From a checkpoint of a small mixture-of-experts model trained on Wikipedia.
Size: 14 layers, width 192, vocabulary 8192, 35M parameters.
Below are experts of layer 7 (counted from 0) of a mixture-of-experts language model. Rows are named router (the router's row for the expert), up (a neuron's input weights, with its number) and show model dimensions 0-191. Each number is 50 + 15 x the weight over its row's rms, rounded and kept within 0 to 99.
After each expert's rows: a language model's description of what the expert responds to. This comes from a sample of Wikipedia text that the model never trained on.

# expert 63
router:30 34 60 34 36 13 59 36 62 59 31 60 51 43 44 46 74 40 52 57 24 28 32 54 75 24 70 39 71 67 55 34 66 61 68 74 44 28 41 69 49 69 48 81 36 58 63 45 36 87 60 60 70 56 42 57 58 37 00 46 42 26 46 45 28 50 16 47 38 51 67 41 57 41 49 33 40 67 45 50 50 46 56 43 64 36 66 35 79 54 54 58 19 34 49 38 44 61 39 68 46 30 48 49 52 51 69 57 64 57 55 44 26 45 30 64 75 74 55 39 51 52 36 43 45 42 25 35 48 22 73 44 61 63 49 55 49 52 54 28 42 48 27 46 26 50 71 49 32 37 59 56 29 58 57 45 22 28 17 65 36 53 41 46 40 55 55 39 54 54 63 38 80 61 54 48 57 53 39 64 38 31 25 54 45 36 65 46 42 38 30 67
up1:39 58 66 63 36 70 36 51 39 87 65 69 61 98 47 42 31 34 15 58 50 70 48 47 62 65 54 47 27 49 37 60 36 60 59 64 63 61 13 12 35 32 34 35 63 59 42 53 72 41 54 29 36 34 45 56 31 66 54 40 37 46 51 67 55 23 59 70 51 55 39 85 57 39 50 25 55 70 70 60 57 49 50 13 36 86 60 36 50 42 40 86 49 59 56 22 42 49 38 53 42 46 36 48 36 55 70 39 65 49 52 46 44 33 46 73 21 52 45 48 65 45 28 51 42 55 30 55 49 48 45 29 33 66 29 38 70 35 40 58 56 60 37 23 70 60 33 33 46 63 49 40 46 74 47 53 43 35 39 52 34 67 44 61 57 38 54 53 52 36 55 79 52 45 40 74 36 40 35 49 68 33 44 64 25 48 54 42 62 78 49 54
Description: Leading digits

# expert 57
router:46 55 32 47 29 38 29 62 41 68 49 67 37 49 35 53 53 32 63 20 52 62 52 64 46 59 63 32 69 45 20 70 63 27 50 68 43 36 38 63 47 48 46 72 53 35 22 69 57 45 63 52 74 41 76 48 43 55 37 74 54 41 30 50 73 58 43 49 53 53 60 42 26 62 60 21 55 44 84 66 36 26 37 55 43 56 32 50 61 56 61 61 66 65 68 72 52 41 41 36 26 20 39 33 22 33 56 45 56 26 30 28 43 39 38 55 26 78 42 74 36 66 46 53 56 72 69 40 54 56 58 44 47 60 29 49 31 46 40 74 59 59 48 43 37 37 31 45 38 43 59 24 64 41 76 66 38 45 59 53 67 38 55 29 23 18 50 67 69 32 42 25 28 56 49 35 46 45 34 59 69 70 78 28 59 70 62 30 42 58 74 65
up1:58 68 58 13 43 45 37 26 45 31 48 48 61 38 38 88 20 63 66 38 43 69 38 49 46 62 46 56 22 41 76 64 51 45 51 53 58 60 48 59 58 29 58 50 45 36 47 46 68 48 56 36 38 50 47 43 38 57 50 34 63 64 77 94 39 33 34 43 50 34 61 57 45 34 38 29 44 35 31 47 48 60 49 43 47 88 52 35 68 59 61 46 56 46 25 55 44 36 23 75 79 44 12 59 51 56 41 76 87 38 36 58 69 47 42 22 19 54 55 49 38 60 65 49 62 34 43 76 42 36 53 77 65 78 68 62 30 46 79 60 38 41 31 48 48 50 44 56 65 44 57 43 43 71 68 60 61 26 71 77 55 56 52 47 37 41 58 39 58 47 80 51 41 53 57 31 33 59 42 43 33 68 60 49 58 65 60 61 64 15 56 54
Description: Prepositions

# expert 55
router:20 24 53 44 69 37 37 20 40 72 67 52 37 76 39 32 52 56 51 32 55 38 42 45 50 65 49 37 64 29 52 60 58 36 66 41 37 60 43 78 49 50 44 84 76 35 37 75 59 49 53 34 68 28 47 48 34 28 59 87 57 41 26 46 23 32 56 38 17 40 43 26 51 50 60 19 46 40 81 73 34 44 35 63 29 32 38 55 38 67 73 26 26 50 64 43 43 30 53 53 22 51 68 37 31 18 54 40 28 36 49 31 33 29 73 61 28 68 37 63 33 64 42 46 71 35 68 43 67 54 54 54 59 41 56 51 33 30 41 46 49 45 46 60 58 77 54 53 44 46 46 38 47 41 47 63 51 47 51 30 58 61 34 58 66 50 59 51 48 37 43 37 41 58 15 39 84 40 60 27 64 60 53 33 27 48 49 46 56 60 39 56
up0:53 76 46 87 27 25 57 44 34 59 47 50 59 74 51 60 74 61 49 21 52 56 51 81 45 51 59 56 64 54 62 44 58 25 45 51 37 51 25 48 47 44 52 24 52 75 44 42 50 51 67 46 59 59 72 60 56 76 38 56 64 55 34 69 50 55 60 56 58 55 55 66 77 47 43 42 43 47 43 47 81 57 57 35 62 56 57 63 52 24 47 71 70 54 32 29 62 38 39 28 55 48 20 47 30 59 39 57 88 37 58 33 48 62 92 49 48 54 32 32 17 38 55 60 22 50 47 58 68 56 38 74 41 55 29 54 49 46 51 44 57 67 36 55 56 47 57 44 43 56 51 57 60 66 58 39 59 23 58 66 47 24 58 87 26 39 94 23 41 55 76 56 69 29 38 48 69 29 51 45 35 62 58 21 44 51 48 61 51 54 74 80
Description: Prepositions and following articles

# expert 20
router:43 45 35 62 62 53 37 76 31 28 35 66 44 32 55 55 31 48 48 50 65 42 36 37 54 33 46 77 51 35 60 38 70 38 59 74 34 87 19 23 36 79 75 13 61 32 66 61 42 39 46 49 54 62 43 57 59 61 59 60 66 59 53 52 47 66 58 37 20 65 43 69 40 40 65 65 30 36 60 45 50 49 51 81 31 60 26 39 41 46 73 54 64 45 58 65 26 67 75 47 56 68 66 40 55 56 40 49 30 45 59 47 24 58 22 54 82 51 61 64 56 73 46 53 56 38 42 53 52 22 34 46 27 38 39 41 54 50 67 34 65 34 47 49 65 58 41 27 42 63 35 53 81 47 38 64 62 68 30 47 35 41 67 39 38 59 52 66 50 32 41 70 24 34 74 30 69 45 57 54 56 45 89 31 70 75 26 50 49 66 61 51
up0:54 50 75 61 59 56 44 53 50 47 61 51 72 49 62 52 75 42 59 53 32 40 77 76 47 35 41 67 36 42 34 49 27 70 53 16 20 38 57 69 50 61 56 63 33 49 39 50 78 70 31 39 31 63 51 38 39 66 51 51 27 63 56 80 61 53 69 69 55 22 55 50 84 60 35 30 33 61 27 55 71 51 55 61 64 58 42 41 60 54 55 46 69 54 56 51 60 40 29 44 60 65 43 25 60 97 72 57 73 24 23 54 44 72 46 33 52 63 87 64 69 25 31 34 47 53 60 46 38 42 48 27 45 42 22 28 65 43 26 43 44 49 57 61 27 61 45 40 41 45 43 26 31 55 46 53 85 61 50 60 41 48 45 39 56 13 71 56 39 56 57 42 63 45 58 32 34 57 56 68 40 56 66 47 29 56 49 78 54 47 34 52
Description: Table cell separators

# expert 62
router:37 49 53 26 30 18 42 40 46 59 66 61 36 61 04 38 38 41 44 18 48 66 54 60 52 49 46 32 57 38 50 36 61 33 38 55 31 51 41 40 49 45 47 67 50 39 36 55 64 30 60 44 50 54 49 27 54 56 45 76 42 28 55 21 51 83 63 69 22 61 62 54 36 53 63 19 42 49 65 47 50 27 20 53 34 32 25 52 55 38 59 51 43 55 69 75 43 48 42 48 32 47 37 42 34 43 40 46 53 42 25 45 35 38 61 77 35 58 61 78 24 73 39 51 49 42 51 49 43 35 57 64 48 58 67 59 32 43 22 27 51 52 70 53 49 69 35 53 82 52 83 45 44 55 60 49 50 22 68 19 55 63 53 43 41 19 45 54 74 27 52 42 65 64 46 29 30 44 71 42 89 80 49 30 39 44 63 49 68 68 36 49
up1:46 34 51 71 66 39 40 69 54 58 48 47 51 58 40 42 61 33 66 55 35 39 63 53 47 65 40 42 28 24 62 92 59 43 67 62 53 70 47 39 59 67 36 48 37 39 37 68 25 49 27 36 41 32 65 59 76 32 31 44 65 27 39 36 65 47 73 29 38 61 38 61 68 44 33 56 61 58 35 57 45 57 27 41 58 45 40 52 44 49 46 41 45 46 64 47 47 34 50 37 70 66 43 38 48 44 36 46 66 33 63 60 65 39 44 72 57 57 51 49 30 53 18 40 78 52 48 18 57 59 33 70 05 72 53 51 57 73 29 53 63 35 37 41 64 64 40 54 57 33 36 45 49 44 60 60 61 54 61 70 63 61 54 38 72 51 10 52 32 42 26 85 59 53 62 60 52 22 55 30 23 65 67 81 30 74 35 66 39 73 42 14
Description: Prepositions and participles

# expert 41
router:45 50 52 24 26 38 32 63 68 65 47 38 39 48 27 51 45 35 60 38 46 68 50 44 66 67 49 32 45 36 17 57 34 32 38 59 37 72 48 42 60 59 44 60 48 27 28 55 61 60 57 66 36 59 54 32 57 49 49 63 54 31 46 64 61 59 47 60 58 50 61 77 34 70 46 32 48 47 38 31 35 37 55 56 52 69 51 61 75 54 48 66 61 50 55 67 57 58 52 33 28 30 19 48 25 45 53 62 62 50 02 42 47 60 28 68 36 73 78 65 53 75 36 27 56 83 57 42 22 23 81 44 39 49 52 68 39 59 23 51 54 76 68 48 38 58 34 53 49 29 63 09 60 36 41 28 34 56 68 69 64 60 58 25 22 42 38 33 53 52 40 57 36 54 70 45 40 62 14 60 55 52 72 44 66 65 57 34 49 30 46 61
up1:47 65 37 56 61 43 66 72 57 66 68 52 49 61 20 57 66 30 42 57 55 50 43 52 69 56 71 48 43 53 63 61 55 73 51 71 35 84 32 84 25 20 33 43 51 28 54 63 42 83 44 28 54 29 69 61 65 65 31 09 51 27 52 72 56 67 52 55 64 55 58 39 59 69 37 48 36 82 54 33 58 46 40 74 36 47 43 43 42 49 73 61 46 83 50 49 60 58 38 40 41 42 35 57 76 44 48 52 37 49 49 50 75 63 46 57 38 33 46 46 42 42 54 33 46 48 51 61 72 72 44 53 44 59 58 52 35 67 41 52 68 51 57 33 48 45 45 60 53 33 78 71 68 35 45 76 51 39 68 38 35 42 62 41 69 36 33 40 58 50 75 49 45 50 47 52 04 00 78 18 58 45 54 58 27 42 53 52 46 46 56 29
Description: Verbs and connectives

# expert 38
router:66 61 62 36 29 45 51 46 41 51 44 53 42 30 39 48 68 68 50 43 28 77 41 49 47 48 75 35 58 43 47 28 42 38 58 58 67 64 45 40 35 72 46 52 46 51 30 57 54 45 69 60 25 68 51 37 66 62 50 69 39 27 63 52 52 84 39 64 41 31 43 51 71 85 64 51 39 27 52 46 47 51 39 39 50 52 41 64 55 38 31 74 67 39 69 55 37 68 32 41 38 25 29 25 32 55 58 54 35 74 13 47 29 61 23 81 28 54 71 85 78 53 43 67 25 83 55 65 24 33 65 73 47 52 58 60 33 64 35 30 37 47 52 29 60 54 25 55 75 41 61 43 62 34 41 56 36 50 65 41 58 73 49 47 46 46 44 43 62 47 42 53 41 56 75 50 49 39 67 55 98 47 51 47 68 43 35 49 21 64 36 45
up2:51 49 44 31 30 37 41 58 68 46 44 35 40 30 49 79 44 53 40 48 52 49 50 40 50 58 13 53 22 36 43 35 50 17 55 32 28 82 33 36 50 66 42 51 78 37 50 45 41 48 56 49 47 43 46 66 41 43 45 43 45 49 59 80 35 38 58 20 41 73 77 36 45 66 21 34 75 43 55 48 47 28 55 38 41 59 59 29 30 59 49 52 76 59 52 72 30 47 59 90 27 45 75 52 74 43 59 45 73 43 29 41 44 52 50 53 27 44 59 42 52 49 61 50 37 23 47 43 37 40 53 55 40 34 44 52 49 21 55 81 37 93 60 42 56 39 55 12 27 42 40 45 72 72 43 73 63 54 46 51 42 30 42 46 61 80 43 34 55 64 29 35 40 46 38 62 70 43 68 35 44 50 64 51 38 43 61 29 11 58 69 34
Description: Past-tense verbs

# expert 52
router:41 30 63 69 56 64 48 25 28 42 60 79 41 45 67 48 38 26 54 78 72 46 43 48 50 26 55 63 53 43 60 31 52 37 58 65 61 71 22 20 31 68 50 29 56 22 47 69 56 42 69 62 34 49 26 56 59 75 67 54 61 43 63 24 66 60 31 51 44 59 68 47 46 43 56 43 40 45 43 39 54 45 64 60 33 39 36 48 45 51 69 42 78 44 27 70 27 73 47 54 80 85 78 44 56 44 61 42 37 29 51 36 31 60 49 40 77 51 44 57 61 64 62 46 45 28 50 75 56 51 36 39 58 50 57 65 48 54 74 12 55 44 16 52 65 63 40 58 31 58 42 56 56 46 33 63 57 81 39 49 40 60 84 38 58 70 66 81 65 54 36 66 25 49 53 51 69 32 74 67 31 39 70 33 58 34 47 66 63 59 51 56
up0:71 46 44 71 53 30 39 33 57 35 64 60 50 47 52 53 49 44 52 45 65 45 39 62 48 35 45 48 36 59 64 62 31 14 40 47 38 69 55 41 79 60 91 60 42 70 55 76 34 41 24 45 61 55 36 66 52 59 54 59 25 43 48 40 69 84 60 75 35 07 31 46 67 49 50 48 37 61 35 56 49 43 53 57 35 37 45 62 37 41 28 35 47 31 51 31 51 35 75 65 34 51 48 68 41 49 56 32 51 45 73 34 45 75 42 61 48 43 84 53 67 70 29 38 47 62 48 48 64 48 36 42 67 46 60 44 54 94 34 60 43 44 31 77 40 77 37 43 41 75 29 34 77 58 53 65 58 52 24 60 39 43 54 24 44 40 64 45 51 47 68 41 40 64 66 22 75 71 58 49 53 48 69 62 36 70 82 65 19 38 48 50
Description: Table cell separators